{
  "normalize_top_k": false,
  "n_groups": 8,
  "optimizer": "adamw",
  "lr": 0.00187,
  "steps": 8960,
  "dataset": "wikipedia_en"
}
Below are experts of layer 10 (counted from 0) of a mixture-of-experts language model. Rows are named router (the router's row for the expert), gate (a neuron's input weights, with its number), up (a neuron's input weights, with its number) and show model dimensions 224-255. Each number is 128 + 24 x the weight over its row's rms, rounded and kept within 0 to 255. Numbers have three digits each.
After each expert's rows: a language model's description of what the expert responds to. This comes from a sample of Wikipedia text that the model never trained on.

# expert 56
router:161136123152110114093117172171155140153131121109101097116131121161147148134166141074143135137172
gate0:138139115163106116098138123125087125131178111134144136082110105153117110121120117097153104149111
up0:147155143109108151131084124127132102076137087116143119103092145137169187115171168103133115121115
gate1:099153142139115092142094187110137126137123100115146143144107146081101168065123121134088173120100
up1:109116137141093115120082126135104094076110100158087105142143122115124133109110112099149169148135
gate2:148130126130124139111156140144074141173097131119133106115123136111121121100126156144085146129124
up2:127120174121149126118078125104164110123111117117069159168084115176158118144138135094118127132158
gate3:162106095098143122117176134091119080124124161100141108143114124088143169148091095112135129163127
up3:160114128100128131142127111138130125153101127172094123141101121102096125075125103154133091121151
gate4:141119153166124162132132133159179123117184113125126106128104172117130132107100139116129144151123
up4:111113157128095099081131131131133133149113158121149107116118098109140137078137147148117143117187
gate5:086123117157138133095101130158148161148099161147149118135148051148098152123133149141121155120118
up5:134107116095137111083116100140099112156118138151141138097119126127129136133143118125160153134128
gate6:142121082140134125144167101116145142134120104140132123139136137104190102081113157089125146124138
up6:109124091097086095141088143155073134100140137107118155159117113152127111119124154153081121169126
gate7:119109143162158151129112114172121157146131096112137145176077107133107144177132117127109089064168
up7:123124122093120152155175096160124098079115115171120086119129080124145116179129138116072143131151
gate8:120119076136097167111148131125152154117130110155152162150115087116118115165124126104110148162147
up8:161131162124156146109155148138101164087150134104113140120115103135089140106149150095133126138163
gate9:104157145165155141116136140100122130162130118137117051105138118107130139182106162154158124144135
up9:109117135158128114158150093111149109120155103117132131102148119158149082108142134130136127116118
gate10:132150114099160102138132154195101156075147153165140095148102103117110127116101105125120104151130
up10:132156133122118112119145178131155160094100112116118139139106116132138134160143118155157171170135
gate11:110084125113128137119128055108131162121098173126132158132138145125108121116116124138107081120147
up11:096141099132178133143139095123144127125130128122134130129112132073143152096123108125122145122124
gate12:121138151149148131122143099159093140149107129142129140164105161169134150099145130089138153143123
up12:114115107117105120075112137156084116156130119097099123116135156175110140141082187147137132109115
gate13:160102137152102087137110105135124137122128120114148160044101117071168111151117116140092144173186
up13:157114111110157115089118171136170154116127121113124071107139117149143132088111120138115113110160
gate14:147142124168103124214157129129150151130110120131083121116118128131103141138132119144095116171096
up14:121118144082139119144113168150090108128150108124135108135140143146145097090104127140119152082143
gate15:134104112118126154135103132124087152114129138184120167121128107125198181151156121111082090154116
up15:126113113144121165143133142101165128127146169133116152132113101112160149148093133171130101160138
gate16:120156132167103095113112124138103115114098139178112115145164118140128161136121162100107134138161
up16:155114122113135113051137138147113074131128151130101144158139140096096104147148140145110112158142
gate17:113105123107097150111129132143152115167140138173135131125111138105126124127167127072131133147133
up17:120118129117144097137155135164149132116124167152143145114150119129145159121166156118178140133149
gate18:090135121128154138132141130062128152085153085120102123127156119080143110141165113128120105175163
up18:091135125098093136117187132149174099123124120126165136107138142162148111169077152130133179166134
gate19:094124106149162144123114109118100135109158119139129102146100091084104097164102154097121147133143
up19:119150118130146137106117117143089130150169069140124134137181082119124081143152121119081095155154
gate20:119137137160126141143085120132126202094165128156148127129129118130139119101145092143109136126090
up20:081121124113158096134151131147136121128122102142145059160156123145101115118156153111135119136143
gate21:099095123102142134144147177126137109117106126127124149077120130158139147109148131133127106163113
up21:123133129147124156108138108121141145133165104129119138126116135074153141152084118147121185093164
gate22:129131159121126111144144128137093164106144164158120094121156132135136129099111131160130126099124
up22:135146129132148125099140092097121134120122152086152135094150144142106107100123136054143148144127
gate23:099147140113142137130159124153114106137099136155175139128166101123131134137158162133102166144154
up23:170140115132195119105098123123126135110137070100156145107141102103106149145159135127129143102126
gate24:129149139143145072082148106112168144067134117121117111128165132140083151130133117138086083162076
up24:142153099156163138114130099140120161179175133139113124114093136152096140154146166085134095161143
gate25:188125147119135073125128133108151129136088113153125149132113116133159161137145096140095101102118
up25:110135066127095136160167150130121101141128110169131178150148136133102124107113156170161146125077
gate26:123088116107123140100144147121110121097157175141124103144097146135148143151112094120091141140142
up26:148148117101146107124162154110162103113143129070148111159139177121109107164131143128107136137122
gate27:162149114119146106114126136076119128132115130165120167123174164102140157122155155136122138130094
up27:094146136120107124124123123082161146110123137148182145104157085099119137102136178117114093155109
gate28:120127131121126128159122135110129160157145167149172136143152158130133165135128100138132089134087
up28:134166147087150117069152116159116187167120113115135163112104116110120105135140104089099138128101
Inner pieces of Latin species epithets and other rare foreign words, especially after a space or genus name, such as superciliosa, veraguensis, borealis.

# expert 39
router:102124115118154119147149128098159164136124143161142162151156176141125164148153097109154149129157
gate0:134131175159156146103148126117153156139159137134172138136120117080123125133097120130131110120118
up0:123103125060111132113157110112137089131108132161113169069118136101111110097152116143107113120097
gate1:121106124121153099117124123143097117119167127170138145196109172119165146123105142137132155136072
up1:136118133115100151126081140143150131119125139102146110112137120166110127130134120121113091080152
gate2:159140085129141132140102137117123088127130112141138142139108175151078135159139113130085143116149
up2:136133125129173097115172143094126102126154136153178106127154086105122145137142093146115147114115
gate3:139155125096115159128112106106120138121100122144165114124129115155128138144119154113143151156132
up3:142147097151164135152138125132144143131147124122110156101119126142107140117088147078121145157122
gate4:134128141113134183139069120183175116143180147116113155137158122120126177086146085145132105122152
up4:151117088121109133118134121116163112178171094094095137122103139115133186112116169142089114099131
gate5:142102103113130121125147086110113115095124134158115143088101085132129149146145110118121134165138
up5:133173163091131140129117169128096125114156166142100113168119156150116116133115090134122156132143
gate6:122113197129113142142103122125102137145143166154145111124114127098097112145106143142108125127124
up6:145131104082118167116147172117111163099102109152135174145145133166105136115082164125146080156106
gate7:107125112145100108157102098110141135065155146141144090111137140112147093154125126148132151135106
up7:139105137107182130123130161141110125143092112117178107158119097097104162121144077146111140141085
gate8:113171124165117112148136117122156122095102161128152155121129131108128093133140112086085117119155
up8:083159126137138139130108109153154105145111138115149177147099159136116127130142161094141092122115
gate9:137118101122154146173103135123084147118094134135123109129144160113154160098176117158109151130101
up9:111111121101089144056115139144130130178140103078167142113109122074141126150156123158107101091122
gate10:137120101135151125115120126131066112138145148149147168141148127120174108150141109096095116092133
up10:087100101155147150101103127085093086083118100130144118112132155145127147166112100179111148104075
gate11:152128149150143124120079132145097150141178139099078118103163111104155157083118100141149116136138
up11:135099115141101143111159074084154140089142128163130129159129126165108156144136119126130146116140
gate12:137122122140090102135126143182130144132152147108123116117142128121097142110114122139132066157148
up12:114115150124207107102098118111126132108171141107100131118104136171110112183144109102142089153129
gate13:117141115139177133161114089130143141146141141152139173140103124117148148125150115153115137109136
up13:126135125112122113138058137122169148059124107132120129128148130149087114121116170111118155093118
gate14:082093158133156127137133162121135118151143128130130134129127133155106125125102129128164092140117
up14:129126113115177116133097106097087114122105109162136147090124102136149118142109142160120066105097
gate15:150130123116138122150105191082155128064165118120151098147076133108131123117122127120145131085168
up15:125115134112127113132100149134129179141122157093114139136143113136089108127104129143162119095167
gate16:111146146133151131109130126121155122171138142131137132060156126134172166169151127134106127160166
up16:104115125089134112148123106083131146118124117124159165077115103119146154127110149173152169111132
gate17:144119158111151134128165122130113166115129122139133143134131131143114129121077133140114140122146
up17:133089110132095109108133100146096125131068097105155138084065108124113135130121094095131136112124
gate18:107135111171150167134137170097083133109165106112142138123161128129082102070109105102143084082134
up18:137140120147156134104144131097121114143157091137130112134128125164127149104123183150147102081101
gate19:156173133147133118168125106124075133142116142078097126099093160133155122122123142141141121113120
up19:145161120148160170086107086120091132130131119129130087157087185138082140119117150145162124094114
gate20:081108104135070166083157168120075141140142175118071167159162076104069135120138128156146139108098
up20:135122071189177110127127122139095131124109141105136099114148151142124153144113147117160081141133
gate21:120145103175108133117121169137152146132103152140112122128127148128119080145126132113113129132083
up21:092134155119130148163112149074137172116137102131125135160118121095157173136182134064140116121091
gate22:132130120115091097116158153136122155136119164117095105123139112166139130109123143135117141103139
up22:145136144114132121110118167109099127142118163123136155130138141112129143121124096119161128127151
gate23:115199126096144140157133082081121119169130111122104132169162153098120067126142122148162132127161
up23:120129084106124148116152123154136148101134087132104137147103134142093126134162116134110141136085
gate24:116104137125114131181176124152130097131114137139114127108121140130121112106109104119102110139114
up24:110094137101119124157087137078124107090121162134128130098149132097133127126127129116146089167122
gate25:092141124118115127106136099125122147136127135139117170150134112119131166087112121145140135093123
up25:110156100122142116129142123128103120142108073168128139129123120127146134110138111115122153141134
gate26:143125158122156114112124152125135116147116127118141119111162160117203112130127127137103168119137
up26:109112182151138139139169125089098102132130136069124130072137134120119085155128125131112144157129
gate27:082120129137131107053166127101098111154142117135155152122155121129124114071132132108116103162150
up27:145137139135109124100126123138124151164104089118162140097139126176153139130096198077123150115101
gate28:134107131121111123167131119098152092151135170126168136125074126112115099137143125118130115116154
up28:144153146143152110094136109126122141110138115146136116182156122106145116139126115164168139155144
Conjunctions, adverbs and pronouns in running prose, such as that, not, but, which, however, perhaps, too, also.

# expert 38
router:132146143141119146154168140118120150137114137158172172141170178148138160116151088124133145172138
gate0:134174096121109165083105124123130129099138141131075103145089166135095089162069094120113073131161
up0:121148149157178167141094095111100122094095149148142126132093125143115159096101105134143119148103
gate1:107131131160125102135149091133119111140136111064124125163146146119132109116110134087092096148123
up1:149155112114137110141159097154130139082114130135135096118160140118137117152098151123150103104167
gate2:131117107189103108158077138178101128134180122085135135105180125131121124127135116099187170122109
up2:142120125175106110072088138111147104141109102137165139074151097176124071128094114132088149143179
gate3:096156143114126167142191143071125146116129156130133129137119076133119140126169122120135172125135
up3:154127135121137134120109153151163149123193095128144162128133122103120115135146131164144140083128
gate4:161112140127133134114128153123142128120082115135134162110157104146120128117112092096118133135122
up4:071132124133110164095125131142122156159139123112164154079099130131124158161127145122099116092130
gate5:120157121127142135117129154164133138147135149165136123148123166116141114121157165138167132137186
up5:087082132104147096139146161146172100138134126123150097130109146106124137102122173171107101108146
gate6:165138143114125146177091132086153121127133159162125140128141110148191172174164144125103117117134
up6:098089126108136156169158090130131124148096147128134155110118108143124138151133164138118160130142
gate7:188100145153141170105134143110105118115158131128125182123141143146130091157139128133155141131138
up7:121134145108139146080108129129138131137167127111081093140098127102176119152109127124125161114156
gate8:118138111167116139109083154106094153117138178127125134123139141118153114113137133137131136111114
up8:151108094090123086078137124151139135145103112105115139121099106086184119149119126144134135136137
gate9:137061107113152147158110091116126130148126112178151120161154109127110115124123125131156119139110
up9:149109135147133118158145091139101124123146122132107148124145125107090113119142107134133108105177
gate10:170123142108106075138124153120120115151130141123140113112118120142078141151123117100163113126136
up10:101136144076136155151117116115109145119140092079166097176151118104090105124101116118151128119113
gate11:133132139179137053118122124157099100055165110139158109156119125143134124115131080143106160151145
up11:155153116141159101158139115104116133115141095124142148090151148127144130144131128097129136180136
gate12:097147143127130132109106148155067083108144119148127107141082102104126134120141152117115149118133
up12:160135103136151108131178122145150117118119118109159136113117138161118107177103157133118107132113
gate13:132130084123128153136109149165143120127142104114098119123116088125131095101114122145113147120114
up13:152111104108157106162145118099110138102095164113136137112157136124098146102151082164139107109120
gate14:139125107141095109139115151119180097100127154154125140098128122147107193130140129101094133145173
up14:134159095163086129103183140126152131157136190141102148123138129100149130152125110102102139126146
gate15:073112161110113127111168159129108140100094140089100164121126176172149119107113136104140127108124
up15:119105118118094138133186125092129124150166093096124112157126061126166132124123122143140140103159
gate16:128121102126141102155129104086140123158144130119121132136131151127112151121127106122177130127098
up16:173169148122134145196140123101080110161085091161114121132117127168099112122096110113161136147149
gate17:073137127144118162133097130119146084140135147109124091143099159150127126135176093130120127143126
up17:143153116116116127159147107153150120150131120145135122148130150120113131155113149118125121169138
gate18:164154125103109141163145118110155122103122117106127155086106107141084108136098123140109106118119
up18:151094128124140131121110159134107137147149163132102098134157136148120083120177147074101136116150
gate19:140117101120092149114143115128173117138135107165133122089052131136112127105109121170106077149127
up19:158104122072108143160103103109111122063136084155152132187094127129091179179120152144120106101113
gate20:126148111114160144076147124158122133101104149114119166142088128135082138138129111087151123147181
up20:134186101096101144108137115136121115126153141190081142111116132138075105097159098050142109167144
gate21:134138111106128120121169118152140069111086120108098129109105162201138175150137122105115139126145
up21:128127132121127120144160110136119126117114081164126139116144154119166095150134105084099113145121
gate22:120158129099137162154138118152151177117134132132155102139113153151124131123114117117123153107075
up22:070146139143174144150142099123153104154107110154090125074123141138103105136148107141127151141108
gate23:142121143120097113113128133098162139112102192127156135180118116098136056131133104101168121159162
up23:105103147180127150137145127099119123153113125128160147102135167118201128113109147096145109103121
gate24:141134109109153136129147124118126128137111123128120101102147116101140114158124144162136141129122
up24:135117162117145069139134122109122118161116158158157120115156136104114111110119115149104145115112
gate25:130150109135134161126091145125140119111115142132159124158116089126163137131117093118095131084107
up25:144120115142139098131133129101111147084127127116097125125095163118055118055152170121122121096152
gate26:105109090156078149109115127142099117111169110137126159147172101175186117114109154087156120154100
up26:153110126119158138085105179135126077109137095057126133110153087104139091132120130141140158149153
gate27:139149124121075141113154112105083144144147130108091113142121105151123137134136095152109160141098
up27:151138140145108120096099129090155114131107182131165110122117146121128137158131152148126128159133
gate28:110144178084089137113118142119127135114125144138122164096156149118140108104126130125130108107107
up28:179126134107137108117130078072175120103149067111076127162137138127077121178156118132143173158144
Conjunctions, relative words and subject pronouns that begin a new clause, such as whether, who, which, but, It, often in plot or narrative text.

# expert 53
router:124142138123103103144134131162115158152135107123103081117102091100154103145170142111141117079138
gate0:136095102126107097117162139118139137154164132093115101101131119117130132137120113162215151095153
up0:097137087159132161119125136109116153104138080139107109145108129135138167180116108126111180113086
gate1:187154151120113147131144151153103141147106107089110093143128081124100149144100109123165100118162
up1:130166125092147136118125120127122102184125107172102148142107161145149156126077131139159147141127
gate2:110130107103100143125142124109124096137108155165135163132092119145148127115095121142115132125111
up2:145148094134117111097182101132119119143116109158132113138102153137146123113105169111088147143198
gate3:116159162138099162126143147087102191097087094176089145134125137134102128108161102120128148120158
up3:127118130136124136173121150111111171118115115140124101136130124078140127083088105135150133153173
gate4:131117160111155163085132114193189097159104142110125124161129149125125119098145140158123137118135
up4:122107164137140118142134151149128082084109086120144166122125127156150124095124143156106167115120
gate5:167083125142112150110057116118071165099144106135150132172160111129122150119165122132111127123142
up5:138101112138091105166131126183099098106150142128136072125111176159126097157151121118134120089153
gate6:125144130093114106161126150122142169129090108128092103103184119118114142136090143157106110085161
up6:138147157106107092167090132153124174128094122147098162119111150139142127125144128164116150096139
gate7:107143129100134067113083110098124124110124085126122079135142126145136101147164126104100093149118
up7:125177188148133093097126130142113098140087099143121122117128096100157163146145130100116135062132
gate8:129156133139111137104078163095106102103121162114117128133093122129120054141100114100122124113157
up8:125083130131133103076142167117117139165113176139147111139108156123129081157158140097076128149123
gate9:097124126099136136153110147170131138130110156141138112134105125124122121122112131102128084138104
up9:189154158133127090119133134116121146118127115091149133098103094142087148137110173156148078097110
gate10:103126106145121157109111096112125140130158168116125140155136152144181185166117145145156109134167
up10:107135143117141171114139134118158172171172132133131121130145110157126092130156081155139093168149
gate11:164139125110104105131117114139119141158142175118137144085141117115185149142110126157120096120135
up11:101107119144131101171116115124140159126140139121181074079096089119192150095126125112121139192122
gate12:077168108125155105177100103135135141081146136104172115140113158120087108108134134148120122138121
up12:103117127121092124150127129111083149103107139127109126142145095163142096159135114131122122102123
gate13:110122135103112092144108152150146142123141114143130109141079106126155151119125161153100139126131
up13:148127177142145064085137145072163155116186188176127142106103116143107133160107120113167149129136
gate14:141135071131131110125158160095146115163178134165120119165112101140143111102158105092114113103109
up14:129088098106102147173125147101116142134136108146077132067149107124120091104122123141206127113104
gate15:126156147122140122125121114141161193112162171100108118080110129088167114151095127124110141117085
up15:121125149136143120144126105118128128103141122116102082075128105124162124100132162135090129132120
gate16:094127189161119151147129090126113123095152145083105081135092121155133076130158171131114107118133
up16:152172123162136167114134163121133106149115117080094123114119143160094102104132137158111136128142
gate17:124121149131153119124099125125109134156121122106136162093145108151186175095169161096115113122134
up17:104108130132130096150099116161147120140114162103117139176096153101179144118122095132129134144111
gate18:111138134119146118084094150138106114082104128131117126155157124147133122136112124148102165115113
up18:127148130140149087138129150131144101116108144166129167123111088151112102131112116105141119157165
gate19:156138125094106079112129148126096143133180149110110106108139118100130100126142149119147143134111
up19:148132155098124166126145119136127145113104132133131144071152131148151159133112131093186107148133
gate20:145104113099130082165178073068140107104126111128114109152153075128153133163136086171074132132149
up20:139142109112137147086145148112136147146134126119135131113093116128171138131108101119155100116170
gate21:107123220131116156171135104096146119134115150164143155131114090103122114137122115126117128177135
up21:100150130117093102102125136098221121101089140139175101097132114171128113096127118131136145140151
gate22:144135160113140080120151110126094179116127101128115089067120126168136120119168090109141140102164
up22:149095152135110155112141161140104103097126099086106064160124176106145149169109149155138129130116
gate23:132145087110138112142161142114154119150152123141102096169130131151153156152159123136159114123151
up23:138120166126121105129112133132104144131124108068130110115129101127127138131115136126112141078149
gate24:108114126132119125097137161136138118088131099138095149125152118140125144164185149122130099192170
up24:147113114161118139151132129149153120140123131086123122129126156120156164133165138112146106129096
gate25:158120117155139123118161118121075135151131135160203136129128148108117103138115171091141093138121
up25:141125110145126148138132179085144152130158121114129083109139145081090142116116076126120137094112
gate26:148147162113132114139163096107129120081144155142141106144121101103145131138142153128175112129164
up26:060139119097102088102151163161084125146088140116136128123166118062131116152148122162164132124199
gate27:147106139111153105136127111154123111096156139157124077129147104103092120173136115078175116131105
up27:107117155159135123165158160104136128120116140107143173099114150128135105173149102142137161124161
gate28:130109125149113125128130138131125139121111151115129082049161110100114129125132122081133127128147
up28:119153126137080136133127121134150133121154122100148113134113101095132106143133138162129068121097
Middle syllable pieces inside Latin taxonomic and biomedical terms, such as Sta-phy-lococcus, Lep-to-coma, Mitoch-on-drial.

# expert 51
router:154138163142133115118155124200125142130136112131108127133122121092142085128108143117113107093142
gate0:112150076094126109146136150099128088104134158103098118129162115098134118103164100183107172168144
up0:132117114149153128140087137112127118142122166184117118129126091122092130089114096099121156143143
gate1:127128163168142116093083118063129135119126123132157137170153090168117134116132138089131134114121
up1:181141151140131155123119087141115125144147115127148136135130104106133155117128122114162159158125
gate2:182123130136170113126119124141082138130117106082170102128115094143092104149162143146148133100170
up2:113102112113085169126115079098153152129130082117138128130128167161180150146130108145148147093097
gate3:135135127125134126093132128146135074171131125163097131130166108121112118087156142085130132157119
up3:178083102112092115117130164141128083131182137093127094107135136137118059167129123110139133112091
gate4:139110131090142111056122131128146146116108151109111094128116162110130120093097146104127114135113
up4:126129117113140116151144100126121132148134154129179110114095089125130105141076145178048096106154
gate5:121116152192144124122161118177138140145133079137135124108171149119107167140124092163145143140123
up5:142174120079144164105059110151135150115143131121163117148104157139124137116142154147141147151119
gate6:109128145145163157099119118126135149122101201144101165142151130075109111124112128111118172106090
up6:139110159131162124137143151103126077119094131114135142120071180157121116157106146142087098149141
gate7:118142091108137127131117147129106133102131114123127106139093138116151109104112115172061085114124
up7:151159122127097118152176184154135164124146122122167162118109146118169116124100098119148113150120
gate8:160164138107103128154086115126156146135123124142147114104147073171092124103134104144100121094125
up8:165106158125076118139104119125078110162122117113083141137118148179115156085110132118118132175148
gate9:087139137113129144167128074122122174099137145130101112145079123109124143113123154088092099118094
up9:142118179150122110129125172115167099129113127130110124147113096072135140092106104146129118135085
gate10:125115147122094119189128117140111103131121142149089109129125143069167121142123159163141101108092
up10:149140113136132128143127118137152123112118105175146104151102143092135076085127126145144129150114
gate11:158092105128131131165103153128154151105105134100110135117145141107102131137139098132135168147138
up11:131120137123179139130147161090130121104127093105157149120166136137125110155102149134128108193119
gate12:139081146161083157103151104160129107144129129132127134105163137133170123098126135129128133069096
up12:093125133113129101110165127183153112138159133131145140116138144134111122072106132121141141130097
gate13:120123131143164111136168073150128134083095149116126116132152137105124151119096138123152184144155
up13:134154148136144053120103134155112158139102116085113101096122117123103106110121094105119101112115
gate14:123156092132117168130154136155166171084135141157137126126103126098145128115123129156134135104151
up14:115083135105156138174114083132155128115110144106132135131137134122119136155134161152137124169145
gate15:146116166133120112151123141120089136088129145179132161115154182153128156140116147177102137118128
up15:134145150147128135115147107150125127123117102143155143165115107126105119105150086147108095136118
gate16:067123149110141092114098164147135128151131134106158108139127139129173167123151179132128122083117
up16:115156175096166116098167131131147124151109150111127177136138157131110154107102133174119113104140
gate17:155152118126203129052113132145158149116136114151124150118136118094156160140096127098104106129133
up17:122123167102155142144112150114178069138136144113099143106086119133115113124122118146156131101100
gate18:115118083150142134110113132143093173116105154119142122155126082145124128119100153119147082123127
up18:158149107128072107121171142125155119126093079123145123167134129113121116132116084124150090104201
gate19:126133103103151086118092133128141135095113133166130156119099104159143111114114124109105104152100
up19:148135115131145128089122113123155108140123142105119137093103090153138167169163104110102148148149
gate20:105138143148117152104123114130128152193095117115119140102135165090129131178128137114147142148131
up20:134143136121108098133123126153127171165149125124103146124126109101153100129138119128178148150144
gate21:083115162130122120130145117163120135126132114127111160161160102120096128120126128175131069091116
up21:143098164156131096126146114078134163138116114122107114154181097135093141165098138113118091154168
gate22:144176131111088133189129138089099140124060121128150128141110123148164123114122124130127075146141
up22:153121084156132152120096127100140090114108126118107141092094145144165173132107126155146108139116
gate23:158120123158128112120093115192105129124155135147104123118157158155127137135100162109147095136115
up23:120095134123146121111116110142130152158136163185113106159096135146129137133105142109125159121151
gate24:112138165174132148143142099120155166123123171119135162093078135094136144133179142093156102130102
up24:142107142118105123164139108155150123124135144137178169112108127130107197099128174152156140099120
gate25:152113142102137108077157150130155127121130119137134146163119133093107146095154154174160149108108
up25:147097119117131133137161130138129126115186113117126103097146099121128129114124112130127126147083
gate26:138141138142106111185138148156139156113101117121129145104063095142144137108133128094110184114092
up26:097102171142118157106138088145138099132115144133169125140152128165160123130155115118118095127137
gate27:123145108110142146105138127116164114139124140122101119120127140105159148121129162147114096103153
up27:168112160118104141145127110154118142109164123083184102144131114104165144175138145118110090139087
gate28:117136136144105195077127154140171125144097112112095123124151171124126152156163132132066162153177
up28:129129105138162152088149147126099159193120136140150126131144155118170143132075107137140111145141
Inner pieces and prefixes of technical and biological terms, plus table separators, e.g. pro, neuro, -phone, -cephalo-, polypha(go)us.

# expert 43
router:112112128122130109153188142112149156104100136161136147112178153111136163124131126138133178146150
gate0:171126099081148105136113149123099090159163150116117113144122106170083106128136092136152099148123
up0:134153153123126119149126147069124118154133128150143108104159149159133138152142130132136114132135
gate1:144119131152163148144137069176185137135101093107125152103122141119138153100111180069137128134182
up1:114114195102113100081131139145123097149141148157130102144140129116114096115085127136131126147105
gate2:139141160138126114115105172156125123130150158111102107184116108160123163182128128116125111143168
up2:119160122135142168136136151109112125131135151150143150163135099110141146139165102145121165124135
gate3:140145117137161120138104098105080129124116132153168163141112137146095100136158142088113090106156
up3:189149160137089142105120131137158138105136099140111119178096115133127080151136155136130153147109
gate4:134129131077149105136162078077153139168116100149130123124152147089097151102074177119145109073180
up4:128099130139118138127101172130091137128073083120136134088101138114132132121118196160112156161117
gate5:110125098158125090110181119148167128130152084157163133155138137140163145155101133125114108120137
up5:155128106111181082113136123138170145097131123158151155146119131158144160131125150162169133111088
gate6:095125137128118149132179141138147117136134131102082112146140174175106128134163124177181134130140
up6:106141139183136134095149105087077115168116164132134097131137117122136145145128134137113140176141
gate7:151129116116086125163126100097114123123138162133119144137160165097096064154111116133199132149164
up7:097111149182141124130135102160129133090147131105157113136102140090122127106119135170149176092135
gate8:136079123152139104134112143103109127094157063097134118140115133131134140134074117137117111124100
up8:126116169117141127104110111158158124134064128119143101109156120116138135136116145134120124136172
gate9:104117132133156128144107072120110095119137160127143097148135159105117093126155155123155120088115
up9:132126146128127110165096081145122126133103145141111091120129130178125107139147168095184167120150
gate10:143113080163128115137174153156112161149156110146100125161129139092115100122133134129120163134117
up10:144127127148149188123092153143114081118108163113104100112101144105147135142122178110107093122130
gate11:111075148121108195111128158108137095169131116132151115134125133126147108118149123146131132093087
up11:161137163152113150108120102157129122098147117134128102116170114152126102164116132107127144108142
gate12:133144148094131079137103124146097128121108151156116142101149114111156123129136112160143171159171
up12:140101117101154164114098157140124102136110106105135119135162113153148149115145105140128107142125
gate13:155152142120088117116133115138170135090118070163122139114091139096136130123164101119130115096138
up13:120133157097121125134178109127164125125111138139113116163121141150100083152121134141149146139147
gate14:148089137111169114131126104108105113113098117120119121189148126135140105100130142139124160073125
up14:094154137114141137121115159125152154156148140152151131134153146102092131106123124136154130088122
gate15:081099135158124138158112137072167140086117158096116132153138168094127126121173140154153138165104
up15:096134121163120130125121152132138068129116120084085100101118094142118107142175125110154109130121
gate16:095171120132140110150173152147124124124173145096122100064132094121118110106109150151120190114127
up16:165156099137099143125124084145187101126090114139145118141115109126124142127170108153096088164110
gate17:091130099086119119143138145166140131123105190133139128164119156105085117127118125144145123126164
up17:121098138100120116129125099148174075139129157135139163103140112115163124126136132137089155112150
gate18:113101126144077110086147120119126154169146113113131127123090100097115161102142152110122103140105
up18:152132134149102158137114080099133171129150122116148137134131112150123142045127133143162168183116
gate19:108126169153073135141124127116119160100150125131104124137164116121150172114108082124142154157127
up19:112111143140124172118085122151150152156113111120143138157173103161122129164107138152153124093107
gate20:129149157103116122099101096104106121102129145123167143171121123116120146097105160129128125124120
up20:129133168171148140139156109141121176152166147124126133153141112165099155095156092158129088110140
gate21:143131098117177142149141138105089135122124131103116168117145141176140130099130123107168123136142
up21:084135153093138105147142127173156103129123135148151092150106125117204128123127117109122151161136
gate22:144153155107094130105126118119100150140173106102105148154143128144124152085123115157149118100158
up22:135081098169128143114128087097121132108137112097093131123125167137112141094157146133082126118106
gate23:111136130125106120129112132127136086131134124063135109118111094135096152072125128116113120105139
up23:117111110097168142111124115133101112080106143134158126149147123121153117142112090127131148134126
gate24:126148131137164127143118087124114142097116114083068116122070110114131138129112140148135119081134
up24:122158093147122094143137143151119128125075132133116101114146118133099121157139106139111127128161
gate25:146128114137128139121121157090139122124128125164154122111099106118129180077117092152096122162109
up25:125129144181123139140115109126145125132061132095140149138162132112139116082134101113155071153145
gate26:128156121139142129125123118130133139104143104187146108096150080159135131125160146162106134152169
up26:145144148095174131160137096079173116100142112134151088161131175130148150155176134163119137130172
gate27:121120149124130101139156148142182133125118168113140142087076131143155115083104115179101116117102
up27:114107111100133128082124136142082162112149145128148130143145145117132132149186139111128149082121
gate28:154110164156065107187062128104100127121131109146131161121124142115114171140128099110127105137094
up28:086108154147126122145160122145153136148162116114090146100168168119110117126153129131098126105114
Connectives starting or continuing embedded clauses, such as which, who, that, when, because, only, and commas inside census percentage lists.